config = dict(
    n_layer=15,
    d_model=256,
    n_experts=128,
    experts_per_token=6,
    d_expert=48,
    d_shared_expert=0,
    activation='swiglu',
    moe_layers=[0, 1, 2, 3, 4, 5, 6, 7, 8, 9, 10, 11, 12, 13, 14],
    router_score='softmax',
    normalize_top_k=False,
    routed_scale=1.0,
    balance_loss=0.0105,
    balance_bias=False,
    router_logit_norm=1.0,
    n_groups=8,
    groups_per_token=4,
    init_std_router=0.0156,
    lr_router=0.00119,
    n_head=8,
    n_kv_head=2,
    head_dim=32,
    vocab_size=13083,
    norm='rmsnorm',
    norm_place='pre',
    norm_eps=1e-06,
    positions='learned+rope',
    rope_base=10000.0,
    rope_fraction=1.0,
    qk_norm=False,
    attn_scale=0.177,
    tie_embeddings=True,
    parallel_block=False,
    init='normal',
    init_std_qkv=0.0204,
    init_std_o=0.0,
    init_std_up=0.0204,
    init_std_down=0.0,
    optimizer='soap_variant',
    lr=0.00315,
    beta1=0.95,
    beta2=0.98,
    weight_decay=0.089,
    lr_head=0.00785,
    grad_clip=2.0,
    warmup_steps=200,
    schedule='wsd',
    decay_fraction=0.754,
    decay_shape='linear',
    final_lr_fraction=0.1,
    batch_tokens=[65536, 131072],
    seq_len=512,
    doc_mask=True,
    train_tokens=653500000,
    steps=6776,
    dataset='wikipedia_en',
)
Below are experts of layer 3 (counted from 0) of a mixture-of-experts language model. Rows are named router (the router's row for the expert) and show model dimensions 0-255. Each number is 500 + 50 x the weight over its row's rms, rounded and kept within 0 to 999. Numbers have three digits each.
After each expert's rows: a language model's description of what the expert responds to. This comes from a sample of Wikipedia text that the model never trained on.

# expert 45
router:433482478422505417531519532440452581510519520495470525586441524414460521494468454472525486476553487466446512508425499426534478461460492487460475566460548564549531489452590432596432515387543499527569461444521493503669534607480498545566574519568527571490432507498519415484483491557461527436504508495587532466448506559537524536456494492522488461572446594460471453609500526482510504425432441537493526546489490480583456552527414448450593403486492539498445560531448535505572455567417468505418437522552486536535461554505417456458504469555492484455491556519497567570597453553508394479604530530596487476451498410584458441485490435515547523467515489455563542587450447566464402642467563494463485517491559500532446418539456478542517561537514549533506473563490422520504435555467514
Paragraph-end line breaks. Double line breaks ending paragraphs, list entries or infobox fields, often right before a new heading, as after Blake Field.

# expert 36
router:561450543495433420525425535563524514485498505420464444485445551558581475502539533507542542544542521480489434411594508522549528412554426523551499384549462440489453458512462498469590428558547464477516488479531513474394565553452577525480466466443492419421475438510487529495460589593480499514449559574481535420533517409404436554436473490507510462530462406438524527602551562456411541445536471388489533554465513480454572467504477526424562459573488456440465466488531462460440563521462554503549483528525532538481550460501483430486492596442536557453534441550560375505537466519458551523555555586515558529539545555432512512519440430487446540507456536471420580492474462567481445460501451585372596489477532517434599451513449535505547410546451441480564486541527517505473468488461431
Articles a and A. The indefinite article a or an in running text, and capital A starting words, names and headings, such as A. schmidti, Aves.

# expert 14
router:541562527439563545461525518521521461458559402558465536478381457408451519457434464355440464465465500453522442525584462480527459443558530566553495591519474508508400573506495563448413583442520448521476570516491516518447478484516520552477547509553499566511508428515479517523434537479480518471424481498546440417493538493488542478458560573556563504555409543585536467475476497431475463508516539429567430599540518465535519546496448461433479454431496549445465487428518447410443565473551469457457455492428562498503461474544399489474542423544575552503435500556448495472510508528426585583499480494512481453415527425617456526569549519575547481541508430496417450511542510475470505483440479463484446537494466547521470563621540458589441436508469462565456516425577440417468373520488584
Government and institution words. Nouns and adjectives of politics, government and institutions, such as government, political, Minister, Party, University, Information.

# expert 4
router:482509572484450513383555551508563487469493508467444487459452501501454427475492483492470486554604547451511557538447569469551488524475550523530527531483501581483429624543430472600407512555498516495560500540518466451500475433563497565448575469518516495536544571551473495491557419410493424493446477471532503608510459529406447471514522536435417469525514439497498564504518471566548524417446537611469440483431492434584550518497514429566544422542465529443473430429538402452460493487441412496479570576523467550506563464541370610506499561530557550488567489478542552624544495530507510566427454440478456595503557525493554463496512460517536525536462551460622412403535498550639556490544447535542527502445462517531513454455511524448463520476548518546559433469485555486473514612468507
Mid-word consonant pieces. Short consonant-ending pieces inside words and names, mostly 'd' after a stem, as in Bud-d-ing, Hud-d-ersfield, God-red.

# expert 56
router:531438436580504492498480560530478482546567512534497457452529476593566532519462461522487441513484581558456539452528467422496585522530473573527572530558455460556507495580493446506577456484536560509555483531519588479598534450522458479388541506592543485438569486487449524559493577579526395466478550619374540453488521484384531467491536480538562540463420469502478462464590519482473456516551500463474474441542554455567584560537506587561506421490488347529499516568507517479423483482399434485573616540464499509578530459565550519457540544521547548508609539499520520570540497480566451538474476553499482401532502498477542476444477493537397495441549535512586482520551493560545558516456534504466494519434439591588524474493472440421470572478436573531542434543542547558597454547494490
Colour and quality adjectives. Colour and descriptive adjectives before nouns or inside names, such as red, black, light, New York, High School.

# expert 2
router:613507500488504524497518577460513494475530460507577444465430456551458542529497472544478394467583416581529522489475571490569443517585488540489508535501461516456578429525512490536488552465492595556496575603508581505497519482499513508508495477427473448492500579452574425500530525543558426478454544542555551508515628421535533555517470581404478476594457534512512490531493530542411501480480493491552496557437528528467519471512379488482478536603502545575570532545431439442520497563461436511451580576431488552514501502568582548526532484564443590477509526549505522472474510467530475449442473465531503582558520415505489510572487431613538555444541566458452494618481505553510586472545423423457547539490468357448536465481538628445481422526542542536423480473541510386529426571486526
Name-ending word pieces. Final or middle pieces of personal names and adverbs, often Italian or Spanish, such as Ter-ence, Vent-ura, Serg-io, absolut-ely.

# expert 25
router:433458495479567574554467532536502494585469507537490480503452567515573520493537467600421578441526443521490512471468529524566428409490492481472490525543437388444535583574462498503469505570487554538543614457510571574444585362605542548478460491497492488533574501397503514429557533628518495545444518575555577432535526487407520525488453505479546514538500435404449560530437578462493473468536496463571494469415563446564569543484554463415519570592476441526525539483526617492453433471499437496431534551446535552488518487475536507526515591573550499434559457500511538455447490535478542358549548538474512555529478425441563553437431487586535488462449470416475567548475589553491522478536490551444524523439557520429501481469484530438465541547474532494524555583446507481471534462466526
Japanese script and digits. Japanese kana and CJK byte pieces in transliterated titles, plus accented Latin letters, lone digits in dates and table spaces.

# expert 16
router:438464481613543438544488506507493493418439558488441486448479581462544534494464502580488488488552504605519577519569517477498591445491408556488449506375478485474499497471493528511512530397563411529524449496523450425458501534403524551567450502484490504443525558554591446491561543452487549512434444506461514526423528558454517523439469559450495435418487495439529452463425490464492555523535419584464559578541642462531492503530523478443552529425469575502555420463476427603553445534505548461417439510540494580479497517545500475458519411542536449481412510503494457489535440518450445542558493436517495563510477583560436467532535474548571540580464560489602540434450520470568500427538567503429520522577430500420513518438512530521438512556500443503605416484485391567445563564436546
Sentence-final periods. Full stops ending sentences, often after a place name or number, plus decimal points in coordinates and percentages.

# expert 7
router:556552433497612544542521394508424605554536500461453490447527575478575457571511449404455518450579523538528542466558410570486455572430503580576485436537494459454516454556440512386514506553580493526523469483519462441477384429483409569554471536528501525564508474448553480532546502453489588516582468517486511473511482499541512455488572469602496479496479418489467475413468558532566483510446487488577485424409552587468454519536510479599503459493474509557509480484486478477474440425472435483537527403487473521541482546461586420471522524458464368523495476528490473474445431442508567494448502498489427494547532486453571514571451545445574610523448505509448499489502486484470528511373535455543393518609399544534458605534531553525503578469466434502550460482560545395468503457482478
Early word-piece fragments. Second pieces of longer words split into fragments, often after ch-, cor-, bi-, such as hom-oph-obia, cor-ruption, ch-ances, sm-acks.

# expert 28
router:546468544438574548493475547562531571423534468568493531468433475469456446595458484531490448470403508532436508621468591576554519518539430574435500522535448504489523600553563552415536492503518556406510590511484539500535522474533536510471501509598484512548510547550500492491518485462560463488529469467582440452417472498583493466491549451541550571562451501437631495466503502459502582566523531476515487595505502523436531472530503575458518501500522474407531515575529470364587572565562572446515494475444492498557406468484497442413532487590450465471466511551408479484536498458453524554567465510443481487446496515627467506554510524497558379562520491417543520584406524491429506434452514432529459534475506492597606498602514492549492518571418484555503448522599538530576496554518475
Dates, offices, institutions. Month names, during, Office, University, School, district in biographical and military text, plus table pipe separators.

# expert 11
router:542503396568446495540479505543446481581541585538459456487459430487515412441545486521456494540491450589486455456586523505498490468494454517545390510532495401562550452570487561462474455655531442438581410596505498523456524501498543532495552480498468521490590557493521491476635571509457560521467469469499443461437526461493491500481571412404589431405502525501424524463555522466584478460457481540465567467406509443431533562507480474514487569561509477478469514407547559423456461535455507501566484465486543457500503457515539504527530609506507462485564618527583533476487514480535554450446487432420607551453462617417430586501447452467524463490499544466507384528521536517531477553486441431460552468545538520463431566502449447444587537448459537494519534513550566420464547533469449
Infobox list-item dashes. The dash or bullet opening a new line in infobox lists, such as - Prize money, - Founded, - Suborder, - Total.

# expert 21
router:388546534492487512434593561536425500434514511443515436503569530506523490440533521462482570487391491415555585503575462497554485470446488410500482534574461533530412522494483579533475528481408567514485362601521502432487484432525574568613481536521454517512468478500493560572509536500560531567580458521464480510447483538568549480504521526444531471504386509527538480520453609489551486497556496526552410538531500430493547560487486544505478565539472564423524525382475485501429574456532553459559454477510388576422513413469546593462521560596596450499565526535560510553477565578449493550474523540587459435453456457485506444533485450426553448467502471511526526413496500490486507441557606550471449552489538496500475516435513404473514477514540447546466492442548529431467442420476618
Proper-name first pieces. First or middle pieces of proper names of places, parties and people, often in tables, such as Mal(aya), Liber(als), Stan(isl)av.

# expert 33
router:536481505437601452484430470539457471537532492467462499480502469471531575493569497585481483471415474422420519421481435487540406540421430549483488460547433483496574488517547507432514468492547411537581551374531429483447429468497480548449574520436472522533580498444530521454416482577578414501515487421410538506392513529480512550474427535568525457460499500511608537501478574509513495429493465420449499586428524536462472366521527525524391546575422520595539561612492507598437445488543451454482540549427541606513565510439554457428555464565485467491499466549455526476535488453510548406560428526522482513521536506580487512454532545541404547523522474443532491481513525557446550489508473555496501533464571504426506483518516497496447383555460448478597480584477513511468399490471535
Bibliography and ISBN. Commas, ISBN, publisher words and Roman numerals in citations and publication lists, such as Press; ISBN 978, Publishers, II.

# expert 44
router:524532470580538521443526497513452483605485430523467535481613525475405481526492477462436534438490534484582582608519522555576631465502435486536517533545485552514481473448473518430585506525446428510466483500521517442510558479531462556485478567493473459402484549546556541569498415456486577545572498486518468518465435460560472503460520502544562478553437490578503507541492517496532483448477503493512446377507377464462405543535513522445507589475424485438549601453532480515494550521426536515584433448382450468428432487533502585525540565439548518437520515522580463490505471452501499539442534415469442475516560504536493527448500542425477513465428422614511481473577386492425454485545499569452434546463481589564532517436489564525568527395535490524552447516513418538594574451427417
Name-initial syllables. First syllable of names and titles, such as Let in Letterman and Let's Dance, Bar, Mac, Dal, Sum-atra.

# expert 59
router:600409541456441554613422475528584564503522472580506539505591447508547503536506455455513545542492458524427508555494522472466477523526556519476542534473548524535558426520512419532539533475527538524530543507520530583616522529532532415445575530614487550578501556477486576525478437552509504467526497461468411549563426570469500453505455415493426579570595521541543566486401491432462554549567508525414556527523419584542465418522432460593475443396508533507548517560455533411558515581523537498442445569555589526594502512549527437465509434555411451567527492441492454463509451483492515593472513505433478592523511442534543543476532464509575511556484519509578472590484470425492533551480474516577569505466558577470581416595530456506490545497491487509470513503490493522592472588510440
Verb-governed prepositions. Prepositions following verbs in prose, mostly on and from, such as depended on, feed on, distinguish them from, released by.

# expert 35
router:580465441484512497533441544567492376497557443431608489495451461577553497474467452523508433444439451532493474514528387516520588547615531470551559510515556443547500429507527487538499493483523528565589512567528572460533491559446515474428527514510470563503547560608533506495417516556454484476520519509565542584540534484480418445493461496437526493487483588472461526492562545457517473494463567516478429467543493544535574483521440483548403489463511426599548437533503436561462467443454508474485452535547458576378485499563616607452510535480512565446557569493556553496550509477517513448366445639494459423521555470468540557525503497584412529402562551475566525512585598446542504551469505574508434567451419484524438537428425528431473552462513520533487514493475521466526534516545441
Adverbs and hedging words. Adverbs, modals and qualifiers in running prose, such as rather than, more, both, could, widely, and unf- in unfortunately, unfounded.

# expert 10
router:549524387489498465515571525458424388498494441454538464472563499531508417411549444452458525418449478430524562551453413534546510509464444461557499454567517541554494499351514550442494450548427421441532472492543524442459384490533539566431497519501451522406429542550501583560464560488443508507547464441561524491534492517599491486463524566558553483418581547440508513492489535542526424407429567534582383552538462569513485522532583520550489482451446511604559574420494480495403513378499516466506448423478528536427450491548515528515553495451512552479552544537468493597534553472460468442425415478479472385417503454493584532569518582444550546506499482482453478503517579520481522533473509551437445508534489470542457560484486388513481436566493489493419554492564477514478503499473468
Abstract word stems. Word-initial stems of Latinate words completed by later pieces, as in advent, prom, rele, subs, plus national, political, Best.

# expert 8
router:550463489490457541544485490402526466540491526508543611517541482530475562495610484495487516540561463514442478464492539470461522463526519464548508489504535402561497481613513492434467470365488468541488474455478462597457606504483399565447640461476506520511468480473530552433509557413488483512463567569424485505495453508541543588512408446513535486420450520491583432588460484446552528435502509496466532529575435431490532421530428451548594564517462528504539532481411480479396549477507546495446654538461360468546414554503557511505520474509425507526511512484433499579451480485544439453522542470456510548527560432476474515493495462424519611561494453565483543498527363545427523500491539581575515480529479463446461396522558517458514589439490501489512531461448449557510589587479477
Infinitive to, spaces, oddities. The word to in titles and purpose clauses, blank spaces before years or numbers, opening brackets, and odd characters like ễ.

# expert 53
router:476546493482441580507477533518462453494487433434577428449463517521468476529542471579478541495467535488567420427564585452538403422453476465357464501540465492486526458589579498517567554451561520525535522496554548494510486386607425504458483524527527472544448554465523468430562490490542533542495505598474545511386534465393518600539460553462533408434425474468467528428522535508519532454463463472501519496461511396516533506531600500553578593567485513541522537463490457571406453480543416469426627527481520611454570488478428589496568565516610612438555491530496545477441511511487510468418509496565500512537553477524503512405460445558536540489548494436489554577453467515522489489523478436424452537410475503521509522545497605507523543584508553542548463519507514429450454428514495
Asian name syllables. Word-final syllables in Chinese, Korean and other Asian names, such as -ang, -ung, -ong in Huang, Won-jung, Hong Kong.

# expert 60
router:593498399480540490475572462456469555478501510467451518465512420485493581634551517598449550498569563485473558468400480523595561575542417550510554490534530442415505419547477535444561452466480570466525562420521543562499537513430535491536416543459484459538502608494638482567466434445519469576496496498530420453531536443588570533521476535488568464548464521496509508625552462445532524434391485502532461476509513455513446522528518537473500612550457445538580576526506528532500608516546552494440569466447426519533544591577551543523556526553499507464523509530473558533509484391474566436431548500526555517578560452516470536598499466572510485471517525559515460573473442499492507452515529530545539541530573485534451461504576582444508524558469502570394512558477475483611503558477546
First names and once. Common English given names like John, William, David, plus once in once again and la in Spanish place names.

# expert 31
router:566543485498451518556448539414468441461495527461516489466498526491547544458509460503526488487434551549548491542548528534520440532500454565490484378538472426535474490528474533534527436473495473543471488448485418466534494501439561489468596456499472551423485500518521460602571524618547440451501556547514462548436504397565440566476557541568520629480520465432488534517560495496470565533465501477382556464442556432456438521530461502625541503482549539535470529421463511480538383500579442485417542574586568453508543578448399422569520550458439450549515521541528453459455475505530527406518470450435605528518540566579403557502487435568562462455558504383465509460433487580561392501562555520432478486463458517519477457544434457375463498533430533491486575506498428516464501474559529
Inner e and endings. Mid-word or final pieces, chiefly the letter e as in co-e-fficient, Writ-e-ins, plus -eenth, -an, -age endings.

# expert 52
router:491542372526453470607582549502487473474451466476444463494539490526453456445512452489487581450487572440531568545473516520547509565460481481560498540516498562470450470465461575474495461544443489459548462526558511493430450501536527475479508574532487535431490566526443532586419433451426459487514508446409452558469434527523542538484500514483581451563486449499509446593519540554580428388476516434520452489550506428413474578515621612475532532360497499561531537517552559464418556442421553464538546412403432504457461450547525594440473594452552507436513522553534527562507399462521464490453493463462466448481526436439476568541494559428468575583427563442437448548549486484430477515536482577463464545472563572571551487560476489517446534489466477575496441588485514556561555450515455
Name and word beginnings. First pieces of proper names and words, such as San, Red, Cal, Rand, Ed, and inh in inhabits, administ.

# expert 38
router:517425475417463497483443472519501597506548495478472453497513492446560517423524516380574470553503547473505585455583518646478517489499502501536543500564491388490486505552473486480519472575364472446508469507515528470422579495392576512569583501583481482451486556389562534561456554493476469510480432538459460636463511464465560554502544470511484501492583439577526529484488513462530524514455411520512509552460465433454502477513509508436404448487498567450506567447591500457473473577511574482544600503489613479481421534555549408446528474446501453484564523498549485460435499428457507412507487504495488506550434573450478556467499591501453443579490521541554484546437468554411412438512462519511493539472547484545511435561526628431515463394463507494490495536389512594468561565536493
Capital C word starts. Single capital letters starting a word, mostly C, as in C-iobanu, C-esaro, C-roatian, with some M, B and the article a.

# expert 42
router:446491516504491485468538498514459430530452503475396456550511556559473527428566494480537459476452477400452446456602542548503505407496450435448474407542481488549389485435417598591488548438548482421560469447530467441570532503576536519586525446493460466516488564502563524436535546523505479564458457509570526452470479580401406491489597564479497479454574580499470472407503528465498482477521461558453495482514454467440524542480588506452472421574483518470425503477416532501544519412468468519547580546568548442471521478468426563469435507490477451581496466475552520427557465578448426531448470484564514514445441583551559496388476528443418527422534485598520419467592503552541575475501542488422577496464433482459510588542494433538535457415519482488552512463538505427410441529518422
Digits 0 and 1. Single digits, mostly 0 and 1, in match scores, decimals, table cells and years, such as 0-1, 1.82 m, 1930.

# expert 58
router:501585470468493519413487517544454472542473427471518504483547438499364538454528465493445521484541503454582546500515509529553476517488449452521505555597487511507486516383461553568539417509450468415491529495486540491513560493550506498496524561510497449529483540542448533542510593460486488486551543575557428484567467425474477515512516490544536383506521584560574534543499510528558570390450533442512451472492523570531555526525572568483564606437462420430544565446439547617495553482505501472524509437383478459470488574429547571437495561487536555465472603546484526602480490395517411514406511523463488418434516443481548547493504488449488590486497562554533384490561417584436519467528579556493467557463569520575461527500600560430516533398528451555483514476405455559588521496522507
Personal and place names. First names and place-name starts like William, George, Los, Carolina, plus the piece coll beginning collision or collapse.

# expert 9
router:570463534459460466504473560482541414496550465586464463460450507529549565570516453589473513431516514632479405492540523557518411564538530500457496538477484465505542499507514498505564465529458518577494501564537466540547482452506519438463464501437440574581504610469416458427392478497500566481532490463531557418554526443392423526486533564416567630638534491483430480479528512506560471501477577493472472541458508449539556573530432443532515564488491528524473482557487461450479429540468491508464502474554586551468552461534523416551541535584537519448525503516379428436550445425512579509480591528540512481484533413537479533442466455599472559467560577532415520559510539497532436508384521421443529500453540466554485532564487580422397499530509556492456533472543520403548565562452495
Verb-ending suffixes. Past-tense and participle endings split off verbs, such as -ed, -ated, -ate, -ing, -able, and whole verbs like announced, named, asked.

# expert 46
router:490449567584459471575486503504521422466495569578474612500573530413552524475557473538528510508434492449454476494447503602501404444431414485525527421441667408502560424526451442497501457459496440441456521515537516663498530481448462553429520523547492542461510505451558438464470639416416579517565560541484386520529493477513518523483481499457437445504491500563537458438532466442524481476443435510456523531521505450577465472539453413494418523477473541451556485490553480501583517495528568495442466551427458419558426482530517581479525496495505480473505536516545529506499494494579543548518533552489582484474528583520427448579478460408595458560531513529591525494460447492437595441565459548458515542445532454487451443555462444541512552483496562554526445513567441535576542575533553
List item markers. Line-initial hyphens, dashes and pipes starting bulleted list items or table rows, such as cast lists, names, infobox fields.

# expert 27
router:394547415540561556472523572480456448507508503443457452484525581427553482460523455410498542474505454443510456424495502497446471570555552449506470552427483518487575493505550511525553459515536500538534438528521462484497531499448482562593400520468472515400430502430497423560608454510478538437490561564538609443500474408526438546469454518471554589528561414461526492538538483508505488517498457563497444534405460435467577535503452541431525446497552559583521554564503505549462403599502529513560432456568525608566540476446452424495467626529545483447514381460590545381473487587481492483502495586551476515479499569472484512527443461569486449463534459445530517526467482547510452571551560530407479438449583445526597439504432515539593555531478584475535457512526501477517456449437531
Section-heading closers. Closing == or === of wiki section headings with their line breaks, like Demographics==, Population===, plus paragraph-ending breaks.

# expert 40
router:442483439566562428450515491527460437492458414434510401477494508550448512472550488513506605493419536468486494456483516502522477435499481459452536474576457609452442537508389430591364483434543441525558514426552548463469481574472535554562466476541482486500458470512530428545484443498474469570447497576542557453451492478462438577547536577575522456447467524571522487413524469457487440397472498523504529530495392456536545513475564484482447438587487577500516545453482544555537549504537439468501590449484585503407545484526456549497454473449499490503533465472533625493543513573446482384555451585542414496457466614450545520445473482463446569412489540460465446489492440539580480463494492564457400525457406521469484508421504466492470416493489539486457533519592522409449367528492524
Numbers and year prefixes. Digit chunks in numbers, chiefly year prefixes like 199, 201, 197, and standalone 0 or 100 in tables and measurements.

# expert 54
router:431419394446472510530488482548567518533477514452498444475517557468562492437467466493548570506507520495531471371547584599519480590518445503518498567523536413484505578445437449501437560498522448547549438522546561455503587535441544537514511536377468500489442431460483540420476440564437458527516554495499480525474432509564453568494412534487523458459514460569459417419449486539524402470496473482589454474520406536455556557517544522460544511581460449513516479473487510455415614525523524528613442586581541416452613500595475452461484580432490436483518506492549558506527489511522521458462469525537467525513547561467501550520485464558561549516428512462547572424513490564548500474483483542463440521527385516491453512583412534469614542400522579507540466582533528470476405423480583
Capital letters in acronyms. Single capital letters, especially F, inside acronyms and abbreviations, often in parentheses or tables, such as RAAF, °F, BDO, MLB.

# expert 0
router:468581503508556530439585528498443523536491420478563468449534501563407402347499471538469537452523572417512571479544524492524459573425516468498526522535507503478497491421439601555493505530376542445413534498519400457551541449578556532442545543550449413486418570528525525533535455492468516434496428481514398512454503499422517468484561529519548500487441520558510512473503488504428577446575519461585504500521450585593478551528426496480481521543430565455512491491408510492477518531525518505574493557401482489463453496374510584467523530513497492476571518541552500578499512492611498500453487466526493564505515449491516486445464569373465551524560497488467378456543512471558498434510511517416415546495502519594447548468505505556536464452521506503370434369473523586564577466554456
Place-name pieces. Word pieces inside English-style place and surname names, such as -ord, -ford, -ton, -field, Ber-, River, Park, often in lists or tables.

# expert 50
router:465480453485583560545477448423420552495538540472426510456542541510560461556518521466429471448513553552476542462497492418496473409474437527483495508494451517430566462469556482422564473575500484485468647377521533460427542520466465542490585545491475533567449405401498436478532445436544574567547475538429475540541467534595560478481508484535489500464408398432400542476391519604493551539463514475492512449451525458423514535504524525515529486524474545561519522477422465426458461503455533475455481407480525434576537478525507433517513556510452403482551400488505554449490461430529554510565582445521463525503521476517551542493446429564468540598465451515510498485458482481518449490516514534571406492567579561493546563506546527615503601476455580504628496505505563455488560456618428
Ch word starts. The piece Ch or ch starting names and words, as in Chanda, Chordata, chandelier, plus commas, colons and coordinate marks like ″N.

# expert 12
router:471433423480494532552464481460490463417429517446548457490552553503539496498581520444447432473458456561470481554528542552543482508436589515433439529539532506470551463514453505565507518458441421514541610497486534513454530437531432517389492517502456470539439429539511531516445446551568495600481493488448531593574417580614479523503406540623381537471526434439527587525525485494526453478540425557423427505520481508535566526520518501492497516508468435557519510519566529486446525457481418458432477543601533565468456431470508521605513478502444608437524510439543561532501485519539432538522441442605545530510546486469472545468477458515417485464495490396483545525484475535462513546507453519575582502500523507363593492481615398506569559479436450510521458557587482476494587394436525
Letter z pieces. The letter z and pieces like iz, az, za inside Polish, Italian and other foreign names and words, such as Modrzewski and Szczecin.

# expert 41
router:517468448529533533500550595517472572496539514481384518456578444510434513563555542578500371451573476478604551561418436451544602466527502556520514547570495457619488475573499531464492455504512543475443497535514440461444501465496428532465379519540492503481516566551488502570457495422504440460578446541486395515494516410499541465489594550426604504444484546460529531591493442451513516466557463465517466529402521491459397504514458560499560564539447523451546531596518596488524544456515551496457484489459595462493488552561499591476533456447427466459486506531418540460588457449436522521517453477460586519450542510583527562527514460467618470583493438488555515537467499485504510475412486445457523519512540519532603480512537592431413507534511460521461527592430557541384546537475477
Given names and titles. Name starts and titles, especially El (Elsa, Elvis, El Manicomio), plus John, David, Mar, President, General, Colonel.

# expert 62
router:515420513451456506563452473531488456517382552416539474472548585507586439441561564463458524437575538507478460418461588601488459547478401469466522462544469438416462573388449558418484533537515447474517479462557478451479558572440507561523482569498445567558462425476545517452455487508465573504465488557406462511458417548546444517467527488501468462445508417489512423464453493577528507576436424430528523497498495478567460567507522505498540531557438600556492521500528579534408544537571552491531408563422496542498580511445551508466540609489479464512523531532544505463505496492435462432475524469535459506453494595505530545509491424453538503568410405523568466492524532514590480442592563580484484545553544551531527486472429542484584534397545457521557558503530413556402446419481528
Capital letters in names. Single capital letters opening a name or heading, often after a line break or bracket, such as M-ozart, M-LB, S-noop.

# expert 43
router:611417540606469545526563516468471509554467536518578527463445495460534547530424470488471483551461599561475526605480570455512500552585484544402514430499538442571564432557541457456539538568478477522455490525487568491477560569500493462507500493556482491446551475481529446451522542458500424588413489497483430565470584533519601491468455497371408433489408503446481519560482537523526490474513480408450504559512540466518454484529498412397574558480464579593573479512549523480488447560433540487444517500513413504565424539508613563481521453562419448496500452525446399434521493476498517446549508435472550610533541429592478468583483505587461499528550498488562531555470401474406485471545491554537549514536535436431467412509487475454553521535501467537561585478426462466493518573466567
Commas and semicolons. Commas, semicolons and bracket-punctuation combos like ); and ), ending list items, years, parenthetical notes and clauses.

# expert 39
router:537547490482550529443534515520514406450564431568503523451367486486476458491537438572483543471498551508495477514506409462558507410480545566456447493508463531414448486562542490452536522498433542557505513505526511572553372493548545448527459503502458508491507484399503384547447441461399435412467550572585466471480486503548615510456492522568563481567421515497580446485453517553496474506533439462491486484484509455546531525525540518443462484511522510454557476525526497396413511421513567458487448485521562426510547437540451392475509393432529480413453525555429560420601463495472565437544456407577505597515427476480448585491432442548440533420484546537422510545445520498483463440465581429603499564533545571441507512443550408574471460509479447463483518551478527423446506459501558
Demographic and nationality nouns. Nouns and adjectives for peoples, populations and politics, common in census text: American, people, individuals, race, Democratic, population.

# expert 23
router:391521552412622522499493487515441600476501448463544482474470570489376469491493480533531513474492592434427513541569566466501511433515432570390503565516407557537548504519555555537553507447585476457481540507444455530593452535502604507463458507456512477475491464436491537552429472546428416530547474524562459427421523499569557460511476550610467525476435490484584574514504537450476482478607522423519491483499426413547468516505511536458500476527464462409447510433512501442512566532522538463620509512474549467518514481574430468468528488553474540507487548537544593567507515590496576472555424449455493495524523605580549529422457541458561413475508529436577510504528438476510538452482526432553412544526480543544631461559498379562470458558468532525450452487576498548519540445476445
Compass and country names. Place-name words like West, North, South, United, States, University, American, chiefly West in West Indies, West Bengal, BBC North West.

# expert 29
router:422559551523547509446462523557457479520486465447504549463367587552536591462574478538503507498582417409474533449553509527557418497514408517532539526581448520409524467550451528523490510545507507530531638462535465477417579551600516535404499462510450472552583467456519531396475486479532490469427529603523420442556522494368502556559485576497485409510434510450494480493571526411486505521567529421536504524393537427527504533516594547493554503519463523527525527487472525555464438537508449488441505516485549476512449491440463433531499508502518579499519450525532581468493445588470509440541436577539519550506544516458484442457431482515582462421494480557462500466525513545422567413576477524536479502380601544433492455387584519434489582496473540518593482499505458464570449446486554
Symbols and non-Latin bytes. Question marks, stray symbols, and byte pieces of Chinese, Thai or Cyrillic text, plus blank cells and digits in tables.

# expert 5
router:524468448499453523491492547499557460528521513541529596467374458460494510518491473585487509466469491571570502523516544497537535511541588554449530516615464481472494559436547553517452510557457568524470561650511555493485412479588543435541443559496470566446448520476495475554482516465501457502498458466534454475446488404417491448471550555536526543585520555482503470468569546511483509447519476557455449554532558583500546479541454532437556586527456532433553510529443519386496403482556447498444487520414543464476425457562501434473556476611567520487556516515392530533468466494472566611513531535498451446428496548511558521516431499541489568606541522517512468545513520564413587447429514402571547523473562573539437567624497504459497377541522515555422515443531588415562483509530586
Politics and officeholder terms. Words from politics, elections and military or career infoboxes, such as District, election, Democratic, Brigadier, plus dashes starting table rows.

# expert 19
router:526533519626595542468460551465418481436513478471449432515436528577528568552474502610470514451534502487618478378463548419511443550493567465392418529559421487445559588522473487501533394535596529578461455526494592614545511451585493556533472525515498563535507484516530415568480465450544473556486500604507533425488450451423457571498429566510499497577432511495484484484521528422484546578494514507577531507393463519465518467515490518453549536592511437524581559517406418462447509643527470492463529565516445484540577544506540464533508498551449544478445505531537532510440533395491548487475597452500486558504514504433548500501420479566510552487506539485528423434471409543554461522481500478455578521501509551410495522476425507494447475508543583517557484471523509498423511398509508
Final vowel-syllable pieces. Word-ending pieces like -ore, -ain, -ie, -ine, -ia closing names and words, such as c-ore, St-ore, Ezequ-iel, epoxyprop-ane.

# expert 32
router:507554590468419509585493445451570557473497428447487566497572504540542418521499468469410515536489476556541510437585500492504452471458551414473550519450488432524462453562458528623600580553465501501471429538508481500410521484457448477622503479494512448446508501464546457471583515491536491556437462501548481472558541401526461550429534575453575491494533446538474540488566477474512551591454474545591498400448497467422452521528493455445570555553492461461503502468538400506505516564432454542487445570536502489464509480499399492568500562552503474505474573540498539568413435562599563497571509453513541558595535465358477558493447438462563571518470541484459491513475464570556391479485438490423533519560469529417542554509562447462484455407493570531572452391505470451471510474473590
Mid-word consonant syllables. Short word-internal pieces inside rare names and words, such as ar, er, ir, y, k, as in Cat-ar-ina, Jónsdótt-ir.

# expert 1
router:568536454505514467489513527626483463499511449569555455461365464501526559488425475502474525437424521484505471576562527523523377482544474531516539500480469559445454592495445575472433505483620547546565500501536391538559586462508558550436531520560442558518542456499525523467425453576459613537487501411562552442552449473430445535455527518567553464570442470461512443442543540579468488500524547551503413574436543502536496472517452502544483528531523488451496550548511407443513463451525415440528495466563502528491452417524509476486515414482582521459598434568432492522565470540571614483514443548496455528447556466581451500548514448600491457412513432464491438506506520465379502421453562457523526545502453527520495543603439555602489460555452455491479503500528588430488445437546501
Technical field nouns. Nouns and suffixes for systems, research, design and data in technical or scientific text, such as system, design, -ology, software.

# expert 26
router:528507483472425569549519494498463509491534451553450419467440572561518519453525457461506457487484555524401517609544493440487447601478566548407532501465464544507535419536420512496541559498578489489461558542517507605603561537489550498444530511585501498545453445416405518456444524551474497421530435373460555485490480547498451455484495518567340491470439491474466507461522523533481535557569452385459552423456488550596458495527385506523477512441490578573548429535579507375498492537455561526543502521555577552574436412570465563487508440521522471530518524496526452424555489491512462420531547536428525523604499502464526519464488465534484410530481520468586518511490593465423413551507448510509538498466627450490550457505602468596505544481438496507437514540497515494531571549505526
Prepositions and World. Prepositions after verbs in sports and general prose, chiefly with, plus via, through, against, and World in World Cup or World Series.

# expert 30
router:414564495510579591519382568475542513477510439465521503457511549461430478481511474390482420481387450428501560584479460487431463443418486522631497509532472505575504526522563515518493428572524479568564480515508468441527496484492554491422507488512522571485486414523467592573506535537441554496605491510552546547473485431567406483505524453527494521383420443444414537430464499463538383439596559452429440483465482514486517541511528561499571419425493455455463501484493547449480515433490546468550413540448517473480484423555431464457554450461528545466559529462484569483452507437532557580488509494437491484429589498446556592518507564375535536590545535462576438490533508500513438481448522554427463530471511564466530494546436435611477447507479526489504576507592499480495454465539420
Inter and heading starts. Word-initial prefixes like Inter, inter, Re, Ex and Un, and first tokens after headings or list dashes, such as Interior, interlude.